config = dict(
    experts_per_token=2,
    normalize_top_k=True,
    init_std_router=0.00663,
    beta1=0.9,
    seq_len=1024,
)
Below are experts of layer 5 (counted from 0) of a mixture-of-experts language model. Rows are named router (the router's row for the expert), gate (a neuron's input weights, with its number), up (a neuron's input weights, with its number), down (a neuron's output weights, with its number) and show model dimensions 192-255. Each number is 500 + 25 x the weight over its row's rms, rounded and kept within 0 to 999. Numbers have three digits each.
Before each expert's rows: a language model's description of what the expert responds to. This comes from a sample of Wikipedia text that the model never trained on.

# expert 21
It responds to: Plural nouns ending phrases
router:533500513501455502513499508537498531503491498463474498487476472536526462505484517499512515533497493478512498496494440466496536459537504477449487459486461530450501493489518499498532492531482515
gate3:546498533507546494460496513465564534515515530475543474468515498486532496514482496463508509484524545505516487495529521484529530500497498512514538483471511510475541550504517490499497522440481496
up3:500512508485532492543516462530460502530495542476475469498497498481501513476447546458548475510503526538508465499485526476510495533481447490503506530486502495523447499489503514518512489486475492
down3:516500496513480472473507538510533495528509503484522484500498511512499485470500518462510503531477509491477468542526466483538505540543479472537520503470491468461489480489534523507469490529482488

# expert 20
It responds to: Partitive of
router:485542479463450480518450507462476529514508488550509516539483473508503482486460512496455477528438529506488525500479478486463525473505465503498451479524482514508503487488508488516522539525514498
gate3:494560520521509494489524491503504570460500455510503486490508460508504502499473513464497514491502527464517503492502488480487522517528536486419498460526506490479557505512506470512541512507519502
up3:504527506503490476492507461481515542469480476514457511503480485487502490503402475490542501517502527482507498441497536499471525429501519538456493461533460475494539486489486516494492505481505504
down3:508458502485527513484464480542528489468505486520498453495496503516480488527502485486501484512589510474508491488500525510511486518534523470576464516488461521531416468520509526473508488484494518

# expert 12
It responds to: Commas
router:502513505500470502504442515507517511500456472508460481521458525496516511530511510529483539496583484468467513532506468482508521482529488485528467480485466502524511475500493501520514474428479510
gate3:486485539504507504516527508434484489487498550454450476473480462464457507512463513516506543465488540493484447513548500506496486467522472475478531524530480522471487501521448512468520487487459512
up3:532543481499475456487460481511541514472503465481544508484515485526465484472493488524487454501484470505479516488482496528505494512513512501507490474479568486494503495492510478500504543531511488
down3:504491476521511516478487496485512494507477529477468493492519494504515485495425478522599492493488477522494521503476507536520506506448475486484525462518468452484517515526459486516496458462490541

# expert 13
It responds to: Sentence-ending periods
router:492483515491568498436522515545533484545508534502491523451501511521510505521496512488518531526449444509467450517508484494495513539461542462537544504516507497459497465510493501475506493551489515
gate3:482517519492495501490519457532473504500488505534405546504536508477480529553478490511470520451504499526506503491441447497494463508489489501505498503502449524484487494543529483491507565473520483
up3:500510476486489501567493498475538475481484458508532458496469518509503538474474556524497454468506542492506486490461516518511519457494528544465503486494468514495536514512548488502524499478508453
down3:520499480501482467501468482451470472494506499523481485532534569497497517506494486530514477516489534503508529496509541479501463501479520519477478463512431552500481497489446518469441559451480534

# expert 10
It responds to: Prepositions after verbs
router:508506481526488502486442437490513493500478460539535499516548514490525493519467520464499521492491530494478525465467533506524497538532488553484459494467466512526496459524479519496507493485539453
gate3:513482486496523516474513510487515512428447453487491496506517496555501540487480465499526522493485452501512462506490475502523495554503504504514494488521469494514528482477507492482512560447520497
up3:517481480521510510467515457536533524500491508506501494479481532500535520524529500505473508486529507533524446514503517508520494499500517492510498509554476492499516508463538482510502509513473486
down3:486545537531511524521513461493513480493467463488507514526533495478506514414476535512508447477477496499525485508532546468448490512525506482494464500499500512506467471490521530487550491498547490

# expert 26
It responds to: Topic nouns and adjectives
router:508558505490464509476530485534485491518529492517544494502509501512508506485473494494505493519486489501524547506518477471459512512464504478521489522503494504451497517494496475482530502516559536
gate1:524477481518541504568472519499482485456531482516524498504514483482541519525492496492496471492543486531514492517502521514519501495548510501502526507542432475498465551506547466533502522498480506
up1:480527494527500488434585481517491437535491492469496462456506551483497507494519558500516493520506541481476520478531515476478501507472488504489502469504518496543547461500451512460489483479516494
down1:536504520512508499514490510504448494499526558524519468500518545491514510479521488504446511453493520485452443487504512494479486536457530519522561490512492529469513547527507491508488530463526482

# expert 0
It responds to: Article title and infobox structure
router:497491488471516498502516488517524498478497511493440513480516534504446527519482454515491467496555535507431520512470508499524468508473515490466549492542545486491496503499553493524491525493495484
gate3:510492489522488514509514480532551483497520466535503479485537521489516451530552494523505484492474513517494497488531493525494505505478464465492492527452525464536511529552532498507459515497504488
up3:515472493543519487517515456520508469462510494461492516489527470458567466472519484512495501542531484514485489488440457492471480558439484540519516451485501490508506517516470526504514515530542501
down3:496463422524527508435503479465506512530486482556498502516500476520488494469492540513499470508445484478511549506453524516524486520531514519467477504506530501561497528515521485507471492564501511

# expert 19
It responds to: Word-initial fragments
router:479512519510522502460528478469460489535472548528525482507500499488493507474528511497491516465523516515492496519474511511508490510475457522530485542497558466511502495552507437519510492478530496
gate1:504519499510473492537539466539503503507492506519502484477511502500499499498514488557503516488470506467541485471518471450521486472458512512506498514427499456516487530468514481495467503498517486
up1:505471528563514520493503527498499484500492516517481543507528501472455526467507494533517467555489509508517495505477478490512487484487479537509517536473504511489492538481514465439516517523511429
down1:490513509503553482532555552517499494496532542472557457521482532516508530513515531489514514516487469509512513529494484481502504478502515483476501489496493529503529497466466481494470509445531465

# expert 8
It responds to: Fixed phrase completions
router:485502474486461527524538552493475524519475536472509517509505496537512520456491511506502490505465580524482478491494440467509522541517516472456492488491508519454473523514492511517501531519492507
gate1:478488494491504521529494497535501532495521498500517521540520534477527466514512508498520512502526494523488511563532490493506480509477478474513512514516495489485534487521499513528496469504509457
up1:516486482481508517514512514515472459508464509525506498513486492494508477514522458467496499492501490507473493528501505475503507524501509490504514514518482472501447535458465483490514541486542515
down1:518500460486495490488477522479490510535452515563533496518493513525528506468535485494504534485523473487507510491483511491487499521499508500516499534496517494496477487502518460464523544490543496

# expert 23
It responds to: Code, formula fragments
router:489468496513582520550493482504502469481529497525474521464482524491459479526489473457510467476483528536509494481497478568510473495537470522508571491483516485487534547462529535498510474480491484
gate1:515500500465506529507504503473524511464439468516467520462532498474496455527486489471502527485518517499471453462504507529466475525538450486519510506529492522486461513478514527452523544514508503
up1:495534505472541521476520486541481497532497490536486506537516499499540522544501466505555467506481529458464503507487487533510483473523438514492471488519441514462448458523493522473502471541500512
down1:490459502479519502500494528492515552506455500469533492520523523506509515473518462483484515466509497455484504490526478449488492494507485486518491504501514531486510516540466525502492496504524482